config.toml
d_model = 160
experts_per_token = 1
activation = "geglu"
routed_scale = 11.0
init_std_router = 0.012
norm_eps = 1e-06
tie_embeddings = false
seq_len = 768
dataset = "wikipedia_en"
Below are experts of layer 5 (counted from 0) of a mixture-of-experts language model. Rows are named gate (a neuron's input weights, with its number), up (a neuron's input weights, with its number) and show model dimensions 0-159. Each number is 500 + 40 x the weight over its row's rms, rounded and kept within 0 to 999. Numbers have three digits each.
Before each expert's rows: a language model's description of what the expert responds to. This comes from a sample of Wikipedia text that the model never trained on.

# expert 8
It responds to: Word-initial pieces, quantifiers. Opening word pieces right after the or a (dis-ab-ilities, ar-bitrary, bank-ing), plus one, each, part, especially in one of.
gate0:479464532479507471482404474436443505474487550433526507482497491603477487538521559451498480545464462568509545460458621441473481502522413537490379461556503495512466526489498454544536479572477485451534556487538473563510472496495512512538502464567576517488502502484508537538442539496506607546522536526539511496477548484463537480498606529523498449437503530545453508457508512490457474447534543497495460453479499556419566537533483505528498500486440504460448509520519493474462500473500524
up0:567491567510442523521487449516519536527473498471521462492428519513474573546540532424504518495520518547530501428585582487533506534519506502456553450476448565455478524516507454469462513450529489482472540509537479521518542477504458434476434476513487529518454529515491533489579496507429510500536488505527442520451435542497491485433549529540550493377448432466468500535493475595442479509416489534474454514499487568456583497528532482546538503482482421432461565516461503463494515431497485
gate1:514515519474486497469459545429502512519521514481548533520519534531431468482484504521534570537567438474529549575447512541429521466479512455496414476544498430505480461474534555574528455508567443509469539539509562500527525486495559407542486496437451465402471520468502449486476496488514519501561500576438541461560464447541486470504435489559537444483474524519504471548454512510445519488477505584531452529489493519467514518537454566525556405540514436537547539517565538504462457470484508
up1:488415449504498545483516584490499517534510505529485474550440538450500540543474515471517534511496459481581508520513455547506524415456520462483460524489527530525393526489475562489584561458517450565497512503519530505596511554484503493558497476484447510516498530493570534531502559481521546435527572533454506555523480440464496528454494417416503478498534492544519548536467517513557466497515524558484510498436508458393545570577512501464510453469490485437514495494574474522508413538485538

# expert 9
It responds to: Vowel-cluster word middles. Middle pieces right after a short word start, such as ro, ou, ra, tra, as in f|ro|zen, Chev|ro|let, bl|ues.
gate4:514495499588486470574452457391541476540505495499438488461519488526485524463540572476475489475504577435498545446553531502483479442472506594526542421490576575552551553510492501534556517487516457506484506572520461516472478474577493504460510501493612452464528476480512459541485512503503441449534459504472487490518474566526476476502485469611508504476550498448498413520436486470546504477537424504514460553486553501560494540501491556457518485485539509541579500504469508458540472484549460
up4:500520511529549454509472491558469465548506511478456490485573459468478496484472468517443524529400437501489473549438540563458472492534451511487487467476585466524441550511494503496550501464531507541558516488538514535513561503506454500541611453486549449432503489498555496476494446501533450557566478554386552505488498499506485518522448481423513444525538506505431385572508446567482426496428488518496484446588499510463504506552441550504546493489513479500529534529520470517536447490518509
gate5:489459501554522515474493550407459451529496517473489494418570468475502471519411504463525459478487580473534478543483484531508531486520538512488493565468582503501470530514522542502519513463566558532516511557567516540520464564509480435422602436493568478424482556457515480509482537479502522464524517466472359468424490543517474493474504505438481550574489473483483555453525526467508470545510500535468525452491538455414416440481526507464534506526446534490462493537477481457447501492523517
up5:526467507473519497453456522498546510434574482517504588461490543485547447528551559497502559484535444489549476574541572455529514483544496483509457409534520477431457526458474497501437515565497564467538488478437565493505500482472512525567529470554509567496441462498459497535530511468474466542533508499522476481503505441505450522488506439536561486510498492543462470487573450515558492492485560465539510582464543550482446458453597475474557560492569524521533529538501480407469511411456462

# expert 10
It responds to: Conjunctions and clause verbs. Linking words joining clauses or items, such as and, or, but, also, who, plus main verbs after the subject, like was, is, became.
gate0:471388425488462499470481477511541435465484454554479497476488466513486492457542546546526489504575535504458578554552456522546536503500459499485486460515488523468539424419460517458487524512446513476516503529465476452505562505482519535486458459474542564552494472505517506519554479551544479364476457446573548476463446570520495519503523541514540511561499454497521471509573472424530573511436462513452523444491494423547473427519514467535462510535455472486469491492470458456515426554511465
up0:482456496464408561514471441473452637551487529503453555560515554536487468531557506464524478535483541526553514473474520511454517566524446559526409468490504610565491573417516518487514466447490550552473543502495569495526538503484447480484541494483506513482563495542481494510509510466428572500455597464488490458495485506490527525461487480571528490528489515553481448462439480530560464525440555532487471461493482456438459507516502534530537488464474508549501496433498490445472503573504501
gate1:518505463540471557528511467529517519546471506496551479534521495541456478476491503427541527457492464498476510542526433471533468520472456449491464480487452539507425487441532568529512494469480463568451489523528472613465567503498458585504568513462481525485524526622482485454451540457504485461458513507535547510479534486545581494543567515438419499491523422536450487501462486527550519459446523475466501470475514405426496456470617504455505496505559451506485506483445532455511477572497537
up1:442471487545407512546580482558590490538516498519510418494468532470518417523449442420574499510509475433434467426482480475477474493473505448433527470528538590520505517488460553520441499465566481489444479594531496447501468474503478591510544557464484500542476478444537535480511480455436490457501501505538485475476496522518533494524599452464555479518528453531484447510471549460556488496504481505516523573533536457489504485579538511494493477482547510535463534543495470446478506423492539

# expert 1
It responds to: Infobox field colons. Colons, dashes and semicolons after field labels in infoboxes and lists, such as Born:, Also known as:, plus born, known, married.
gate4:513440555424469548536527481527540553576499487463494550419509491488479478575550537566464556472478512584551460449473490500446561488526508528498544469472456554514516502454482475540508485490489556525519494518532507478461481475523536552476566433524481516469499559463493489456447521490533449502483492481526424511482570479503547454535575522528450469547493512474477523556455517508459445544527477546473523522480521463466471456568571562467540534561595535502469472477382501516479446559547415
up4:503467511577478529498516515460510538498497529459565539454472471490490461485507542462547458501467487521479524516515537519431451502472545550528477539476565499441493523540504424549464462472535475484584370466489508490506474517512526477523462459527553584453559519510493550537521515465480442532544504509463455485472586423478526530433458570453492510554542579499596463491528473580446507537454410467527494473481538572512548500417443489457476485533488489520560495544502511578521501501529470
gate5:510508459446509510491471554496493549481416458503546483518468522479534520512466502500518469517536573455503517562507499487381451464446553548488466579536470553496486509539540435482495517519527421483540462454498598513523483501539489511538442467432483515562460515451487458475464554494629501531552461543560377476466486486423484538486551496509464458527481513547480511440440559513585433450525511515517517448516489531552470443487529470514549512490498473567532525503507520455470528493502510
up5:460501554498480476516426490510505506528513492485528502506483522526553496491464534484507443509498518512462493439536404542488524530481598481509535443498487444436548551530473518552554524512512444455574454467515553518478572475500623494490497522420533483541487435518519457429472445545596538517471574554525503493555520422464543538508574514545429484451478496496510549489469465462509496486488489503517547521486503591496491483497457452572453466551502547534524491534562526509508599469571503

# expert 4
It responds to: Table cell separators. Pipe separators between table cells in results, election and sports tables, plus semicolons and slashes in race-result lists and coordinate marks like °N.
gate4:505483479506508487458532509489481524578455460531549499553474491518505501499498521504474485390502481477486491454456547535461487500545461403537532544533498440484512512449529480444497499548460461524464466467484445565458446468522490483474546487478489570462488452559465480514558528578428558526517520488487426476572465568554551522502558504430511466617569495489517489502507529541480516454452511571505534488518483492475546553443512525517599547462486471476528479513551437404507563438481547
up4:511539528503486531419416547499467535536451486501476531477630436477513476502525519530524458490534545489464482446526434599493453516449550530568466530469529527546466464451442523544497482542501458541516499527554500521524493565495498543472411502482498524466461503512404482482453499447485492468444483545536510489540437470529497410474404446478459413486590476506536499423596562488455479505527533503493505511466510467505522495482555488512475489500464479532578500562530497523523532498467471
gate5:495459458512478491496459544456429448505511482578477505446616511446512492517542550530449490524490477491414490547568493440494524475515539527538506522519456493478534457463466454515517499496487505489496503468472522508446484501504474549494432552405490484495488524416533457554517465441483496527474514444594418417448538537489536484517517590496521534502548532505521517555498439467506615512487434541457412489514492463488444495484486508502537529502533502375521550464497498523580532484484519
up5:552423513538528500486440504449507447570449484492400475470531523403488482494506530553490510459583495431400475524550414490523567478510535525526539473466429475485476541486466490516479565496525475514519519517467473547482551496572444503506477530486504482491474557490451580499530493462551499530503502520536465453490426526460468501563520552524589556445549539543545554451492522532509493484478504517545479468539530504547514508487484485480489522474590587457511586482517519548527533425496441

# expert 11
It responds to: Opening brackets and quotes. Opening parentheses and quotation marks before glosses or asides, such as (deputy leader), plus word-initial prefixes like un, dis, ab.
gate0:508492527570533409531516478494481406502547529460487465515451527455439500512539424496511537454474489575563524509503421489473503525428464503530500449512513465550469482466552530510580482475534512477559428520465578559530535420509522487508515537495486493496464529484496509465482594533508465474446472492440508541496485543475528466534437436469470532429486505480572512527535486447470496534526606535506513481482484498541454510487497548492492488428504374496405532478464474544560468469498447
up0:522476524462526475462491506556498547522547525540486501484506482488461497426486504454513446547475477542592467545569504501470535548462455507513527514465510432550434537511511490501525513467529543478469543475529505450499592423524499490430481582522504517516489501480485465499475523554496455510580440542556595467584532509496478517520505452444468529527530466465482512506525542531408494507539568460440505597456527452468559594535528488505587544435494499479497456411451509441492528465494459
gate1:489563469451515520462522499506542472460546540441483490447511477522566516485475522503508524525491538472506487579497539540491501508510437493553511526516504530484505442469468521445504522518546528555503561464513397531450501445479461460521476568578525582400484477497520551507528434536551507495473450526495541513477537548436491564481477490490515411552502514587520421532504510475514388531566512447558524538483510450515487440508433436565537506486428458551539524504467478554476449466561501
up1:504499478493484554418496502482531514553458534530542478546503479482493464422501418470520524452471446493449530516493553508482508523427566459467531505482536539434498511485498539578391479457568471467470503483526541550542496509532554547613499492473475558511495539427538555508438554503506523430457527483492454487441470487491527508510557542388548500501514478547467525474430448511526560455515486490505503466485475506500492496571531601486423582464484514473505538456524485431561487501528511

# expert 0
It responds to: Head nouns, closing quotes. Nouns that head a phrase after the, his or a name, such as life, role, village, species, town, plus closing quotes after titles.
gate0:550469531479547497515512532466606464519513527484465481432534546465495600479518518467554540487529466496547542542505492537472468512521460530511493508527521515496477468434512487500542522554468525556509504523520459507421491532546412531477431536492482519568489463464527489527488486544426462504528464456526520490470515568489496512390466433537470483508525458494535417491520511398491494608453492525482573501572513464541408514470528443502538430574506480508492499477523526523462463584498583
up0:554442483425460506484524484522532433458464438443487539533491472530543529479460595510475467514482505507525450416536540516436558497498544464457526469529529480579504518449464568494515494483534505423469503517491547523533478526482484420512475485517545489547472517468520553456434462496584457485496491562477521536482467522493432500503475446536478474358482495518465514517508512494514450477450482465466477537526561426478433413516474549503457479467422501549504565467486431453542513483430463
gate1:592526449571513516467491484497530507467529536504497486518451531438470456473525527484542478543503556525486525592483512508543498452509495595584520492509582516475577461499501515499462496503374588533506528520540499476491469480533554497461462582458511477424598442470446488534536484555500525521555512537527542477366506536534485472531496537448561486543521481520491466491534494516546521505451470549516496597457525474543557561508477457477538526488530477505543526465526496541505493465520464
up1:498480522494601571508532508502540578559523559444444480518581544491516502457452540459529552541444483551449529533502482550561491556490528512527538559477537451480588492518534490590522466543485546481521566451453510503481462469520587545463449537539568503472534494517501494514479433533518446540427539522485514466529555509488467616438510471493486480558522535528466486482513529448525518464533489499515409457482450475508542499459490486557456512433547497507469476556491467450530522500575495

# expert 7
It responds to: Digits in statistics. Single digits inside numbers in census, climate, population and election tables, such as densities, percentages and km values, plus UTC and DST.
gate0:500517547537505479434492452492505474494491576424518515496488426548508488505511530560565518455444555456491520537545521420497528609503582537516546382492510472535538518444557492539518558476545507499549501546430523449519443478498487508523431540451531481519483550441529378473489573528500483517521493521480441468492452562465504500536539491549552530463536435531505487495501443472487500557463463503443531462492530479502481584466475525598475512497492523527519540483425493515518454494469528
up0:472438481502511489552539508451506558521547444513485470541593539442485412467493465511442445520548552550458441451522524540486468419508460438480467540444446566470519538518549510514449430480517490493455492530586486554544530552490523508459472442503493540508503434512499538453512519485437504552438435502464508470537562476528467569453471509457462460485483610502436505512478526558494514495467486544519563521476452519505477420601490469467539564531499441525515516460520511500464493456508491
gate1:452455457473542500488506594523494501430450432443573515491446500485508505518486425527528557478527497513531464452524488524498535454487480500556432531524519497497467541513468473421444468572547514515563434506444528516520512502462501459552540562459549456529550578430469509478535554524488490529484496452564506474560530482525552538493501432468520500529511457439496443486448535470551492546493586546537485430505512528512489529476474540544575512502525525512501546461486534443556490589575404
up1:508469505478517463500441599508534514455431523498549480483465530433514483510485437395489560573486461485544471527522520528544484414469534519539452506500525479537422531525518498453499544542474494504540414549393507522481488527475499418503534572439564443486495479443478417498540486519534494544493506493541518473537485469596582547489481486521517526491500545490500425515500509518528507512490577525494507467518482590549575522482509545505544494456480539534473493469492519495585579506567480

# expert 20
It responds to: Line breaks, prefixes. Line ends in lists, tables and headings, plus word-start prefixes like ex, pro, sub, trans, high, long, as in ex-empted, pro-of.
gate0:500497442501491531489540467496496473491539480553515483548453563570508488596430559482485483566447571435488541490406529503485514521505536504507588499554546489508526581496517505480533525471504534485538542469492459545542473556550584477526453469531578497516491549516502556475541472517479524487458581495419525415507494519537446454543482540528525570445498487506528491542472464449520454590475517524474499504514564447462488537465471520552508543483505479447442515527505382462470502490575507
up0:487439568540533500513468471531558523418527505483468443480454467456411523546608487508550535550479481538484576494471455523521475480576452510443474520458437524432492498546489446598516513524516510571540473547475482463442479461479498480476531552470479622509490557443496443553513486488524493417488500521508476536476523519495539455443543487444508461520504511535476526479554440462505503489512418525488519457474447514508498460433516451467495479466462462452554507443486493548532476522594491
gate1:502539545418425492546521433539435540554474562520494414460393473510440499491522524469516477548545508520474510422468456522478504577444506477493570502402489427479542457467478441543511494442469537532541500550525483546558504468443616478523474572551449429475462505509534497480467539513487511502495495507483489544528501430444455485499555498456520530467485532509450562537502511465533443406525496436518484451513477457477513493550498483515501484473510495528475570467497487547473471464477459
up1:460472476459556508542495548473488498512493458447501524511518405434481453563539527488505490523546532465503453543446496471481609468528509540479504498504489396430516486544487477486530524471481533461544437486523465557422460578558476534502523538460497497511520460491510447533503507578590444530492521487537485536501445497591533487583580512427544428508473525516567479503429460494513511544471482556511492594471465493518437456455514520503479468513523407511503507478524538448433497504502467

# expert 18
It responds to: Determiners and possessives. Articles and possessive determiners that begin a noun phrase, mostly the and The, also his, their, its, this, an, 's.
gate0:562462462575520518543468512588434481465549505476488509432497561549461477518523543583501511490615491475579446472540473461522454493593449580572522514475529444521402496432506452476554498516483510552529485555520535469456485527515501473509489516516505515482488509535519457480554493467467483521532512441491507513448503485456461439520546486457567531473513479469529499490401399480516547513473485527530492531471470567517499530442486501460503532486467547434524541470461485500505529492601560
up0:515519511432475464492493522492546409486439474566517473481470569543491457414503467506509490559407550469455515518512490478440502450486539492480548443524502564466602556573572545524542484575534545497527540484529459493541550460460400490572430461529460541450547473490505515534482527539505498491510504531466504484537444469565527488517521509438538562507552499526470533445512536501465476530512493521458517514462555479529476482452499551608478513486535487462478533492565500465497394537490496
gate1:488482466449504570545570495467434516460553479504492570546497574514429518484452527521502531488510480496513490498525476490445509429564538450494526519518497500507590550518508510433508531476524460508556608425402512559504465457383524499422458533573469477472553503473508540504556501536515519483521470547476536463426479520529420504518534454457501455464471509482479474445480520473470430398484418467500543432472507460514515476487488491491516509456508536548535482548541512465468502534551521
up1:484531541554541522509454497550516426487467546529529475478514480489549498509493509529518413564552482448496486514483542498566515515478488579497445505524547485444354483421533528463487497540554511557488493502544513474511547610570507506476493449508493479551476520481522411517479458487521438403514480493448513492554455480438512526504551515499492591507488489567478484560504522536508479462526560539515497568526462520501521541539447415491478560512550430459551536475498495542515449430527505

# expert 16
It responds to: Spaces in table cells. Blank space opening a table cell before numbers in election and sports tables, plus en dashes in scores like 6–3 and header words Apps, Candidate, Years.
gate4:498487431511508493552528502482550512456495537465516384504543549524494472522484447504408519475525471490555530522483487475538444484516579472483536427484476507468498480561493504561510445457498522479570435418528439451487471504520473470623534511529509452530504538481525485471511505443478479497470464488471529504548459526572471414446502526507553397451523556510497541565503490508531468492517501553562524526490495511459495576495448488474523498500500581548487550489481561581601516515447453
up4:486570480387472462455536481527483537547498478517504537471561483551500532523481589480493491489506588454526463521471507482456559492481489544522462563465431529540504511512540536499493502532540458538492505463485474516604533491515518549396532567501491572541490488542548449511500481440471525533443475526417476491497617526466575540575515546441499554503535481468529458518491514549475560482503517473429487529535418522556447507480565510532478518518549505411506483498497466493470510454499556
gate5:448477492461426464416520514481494524446465448625472505508550538501548490534504522535518435499578510454494478458546481510451460453471504452464479563510518484490461479486497486562458513440559466432515470494552465499514475537498458527521463562494537457541457514498550495520467530561536567488497484549465574488484541464459544513484504533537548504467527584429556483519483468513556528558408504531495445558501451434456431530482474479520552490435496511571503543547579506493505535427461469
up5:567532537492506495558519576454529481538528500467480512461510463532474450448503481547442582587447457587499502460487489498483542495512466525522532539495514489486561457455571540529547594552444507454508475538507445511440511491500536471476540446492404456483453459507455512527505490483525510458469454519540511542496481514543527510518500460535537491450444471574496533423482546449423500428585545475504516491523498613538566433525446462457476480522509466447546512434547516491484513534459494

# expert 5
It responds to: Asian and Slavic name syllables. Middle pieces of Chinese, Japanese, Turkic and Slavic names and places, such as il, in, ai, ki, ić, as in Y|il|an, Ts|ub|asa.
gate0:546523558579490533520544468457439557490432548483487439488479477450505496546421505502563491514486478509384400483482549499591498507508491458549513519506543498452490542554532486486577518518496493509461478478517451511452531523548467516488573550535535525551515492546495528545487548518535546533528524497470456545482518578481513550505453445543532565519502513495529501505468486497452515532459439462473412540509616524517491472495562540521442567527453493511464491554470520563419532488473569
up0:514425488496511495505557482400441514462479467566440541531525456435532525528528542485447510539554460505464470513524487549569483442496534523479463445513484523437504559573493509524502470513408485457535432525483508566446577540560371536496481490563519501503514522513511570542499538466484537483493485462488503583469535491599517510467432529499521557522502520447484460514509425563510526500511436505477504469517563511468463449504541523469492521535514432490477537520593498444541459524508472
gate1:508506513444501522450472514491430515580491471480456465527419482551439492461535516435501529488540522461446529525428480495416489527506525563469547490494572397514517488476415530479476537454472552485421519494542386527496474535458591591422444580533416470479491540424505517492475474484512521487534489463503463438464509488489537487475553500470524480460386479490455490510538523457449492410518445479502502498544542530521490490520494463469486460516486522534479513517517517550515519502458493
up1:547515490538525507470472463492466516501508557515513460494517448546507523562476490466568563531537504461468542534474512455469490467460530498462441476445565559465448479453533544532528462445525520528536488512555493444560469515503505457526509454533458481487442519493497469465575479556580452562460544436472454447555473513460423421478482487481543445460544476508587600487511516502539458502448447556496481481511477505452491521499570489564490547498436577541455537481432563539475441438494555

# expert 23
It responds to: Word-middle pieces in arts texts. Middle pieces of ordinary words and names, often in film and music articles, such as Christ|op|he, Neigh|b|ors, environmental|ist.
gate4:572563454459468572496562507564500483506575497491494472544525463469540567520507548449527471485433553525524534522492530478472517478476446435542517495474492514509436490530480431541461520556546469570568586486460479467456528484490464471506496527513503561533545471497433478526542458539518518508479505478500534486581499511548449476513545560558487559533454484471513598545528503555497457609449480469508523484556496502425604548468461461524448460530528509558487511548426513531495517529549506
up4:515512611495516478442470504470558439428492512445564510480500564530535533456580501442485483482519461415477502519517407495524530515508515532473523472481467424476569569496507443502458424492448463468565558480438480489522531437546478474527489598507557518512498469522539495517493555456472522522509464569494547450472475524530470462501567512565513572542507503499527473473478495552594509465503537533448453465467519569523526434490536538533491501537471499423472502531468528540526414482510532
gate5:557472506428519511506553484455501579504513554475498556486558474516525410539486579482461521408501519464499565462518510491440503477485505441533544572552533470497469490423453521560505486492509506507525524480552447514463520520569586571467576492409461479498498510498486466513526534509479505540456473522506464474513488454525514458473495616530565502435459499510521539486550447461497513431531497491521476488576502531497518500549465447525496534436448515514470537504438526405404455512549509
up5:521428454522419457472428534495524484475490535497494519488471567562426504505523494503593470450504459581435449501498425503517512498584471431526585464465506496516562507593483497553399503531487485512446459498490452440543496453492499470504491532491443459490440482528499519461492454554516505460494511486472472550467501451510414475486452525553471560501466475510522481470520527562429501458429469499493534523471442538480507534409516500494502459547492517567561483484557483587502439495470505

# expert 17
It responds to: Clause-linking function words. Prepositions, articles and conjunctions in running prose, such as with, a, to, when, where, as, before, until, often after a comma.
gate4:533545499493543486535461504468495484530470557552434553540457506465554434491512429476462484512513451463537539475459510516392481490505562466446495521545479481484448557530436516448503488454515497519499522559491445532413486486511501445532537506545507497506517458560467591474484540484526499473526481540442455478585566455564480464557502469539423492496539572499503500514574541460482481522513509420508533525515408474428581572515461503488502482527517547477530580469474479593480510463465468
up4:503496571578507505536531470533424587518522508419456475455534473501467478434549573482527490532536512509464469498498542474595518536489512469538545486468510475563546498543504512524541478579518463457554491518500508511522487516480499496539459522512540561470556486441550475563481534514590470573522472534523451536416544483490483517436487526442552490562494429468522530455528516557499510470546441582451497515474557481521410492489488534477566503420486501443500437522561545436472462511501541
gate5:507518493540417480474551541521519501487490536503468435484535502469444534533456477507523450536528580489472509449486500460481507417379544474490537565415560453465486480450500461538461493476548487506532480513484505531594522514505469481525453488447505483505516533501505497538488559479442547542463512451401471510519495531547550522443524469504480570502530594475523490505468483449481532486437431550494491502557459491430502431483516429486497472490457510485420463551436395455511527430512455
up5:507466435443553559476442461484468550537463480466509515473488487540537448500521552474423530536464430493492479529533530517452487489534448523502556420552441493551498461485480547428530444487454505522521497560464523534383507487443507519440476496532453489471516524523469516467488503415556462525553464562503456509557499458484477522567480522492537438571467495498480516498537457437530472522558540391546525422458479522566459501519431479495471530505602525503500460496491556508522440550481504

# expert 22
It responds to: Digits and G. Single digits inside numbers, years and scores in sports and stats tables, such as 2-0-01 and 4–2, plus capital G starting names.
gate0:504519555501524464478409453565499522491545498545560524468440492528506568536511447467539541514513437522439521485436542493450492448466549503511512462452469440546471451536481535495504467492502479473508493521490531488487417490554491449438398502484446513432484499474515504433490517491539528511519502502484470468416424476518510486478504587493556542469479492583551555518460524503521531508445533477573409508409516551532434549428435536501485472562480494511429498511538478520458547490582532
up0:455506557451504495467476452560537498531561480528540496480522517485568526521415532427484543575536480460423536489439474454410463413413499475443467531495470433475486447509421529541481506515527466486497467560499552510445445479540426509437376520439440490496492531503522475475549462527481509539533488478494485482508442499515540473508525503493520481439511477530553535500518466430515495476517576498506482584436501514558447544445478510487506502443539466477467514504554475491420542543512517
gate1:538538462488470447535492538540584404492488438486478434540442459529483452530476492479457458492533593506474467549501570555493537584516425453422455556519523476463481500449513545493576515507467544426457452484488413531500564543466477482485479509434512512530526541556455465570543477561513507584551525472543474397542532485495535499490461497503475527413541521457473484521475557455521551504532515496502457494487499498497494493458505542452497519524455547542505528415541510494541499517530516
up1:430513514575491471488448459513476564486523499583501464531538496478523555477503500486521531500560476536566514503437497486482501522530466491478488489521458462468488456580490457464426498432517532512492512396552523559480547461463621545559506449527509492421446440487513564497487479510524470412416533534528499458490578449450454515448496455536479515540578454477510526498484456532497481532470461474513512517551562483494533557446541506533542537478505422484538439533495474580544546526477514

# expert 6
It responds to: Sports competition terms. Sports vocabulary in match reports, tables and infoboxes, such as League, season, Cup, football, Current ranking, Division, W.
gate0:489490501471513540591517509510448536467487497480471453444454474492483448526467471560490521503450475576445530594453513467468530520550594517524520503477516431488593452515482549512498554478437498563476539549473524530544406494538478501408403492482502548455515468484536470509528457500555474477506542503459472495507450549514529537488536527531513477511527554497491460487508513519526531498469500519481438557406468499493443528549495473479496435505554424501535538426500435507467466612425470
up0:598467460412434474533523485522481509466437575495488516448557446474542469469518481538535514512495549447508518449474486451532521493533564494576430502527553476527530485458498531537432571485497539509472545453464529465496495517503504499527444565487480448424475454507583493490526500520513504563512468477404520442501500524510524492491471514585512583557480553537494521516470558515519466454496473420501440517467469451480481520532518483535505546512526489494504473467479503513519473584471339
gate1:470487484464526522436472464523522441443516441510501562537477531457529455436476520546492420490476562467496521477471474509485517570545474517535545499549537447576548547548480546573501430488503559435545553532414498469482522460495502493513517432483522501439530482504540529510449478555473481584486445461481563481490557558478474491503413480504542528529532562588516523511552402516507544557468434521512523509499549519556472479442535476474477528433542510407504480513508523463455499564529516
up1:453568500512479468489576492565431539517486472526561497509458539477492490561490496515484452503490541445490494490522466510426460452523484592541540482479500531498492504583533554513506469517455438481551464481454483476469458480560566506486466500437449504475482496486502521488495469499527480499467559447530462473569558540600473571437501463540553485496455493535565445452478542481476539522445472615522502440520474455441487511428475520600440431502572494452489477520540535548495443523507462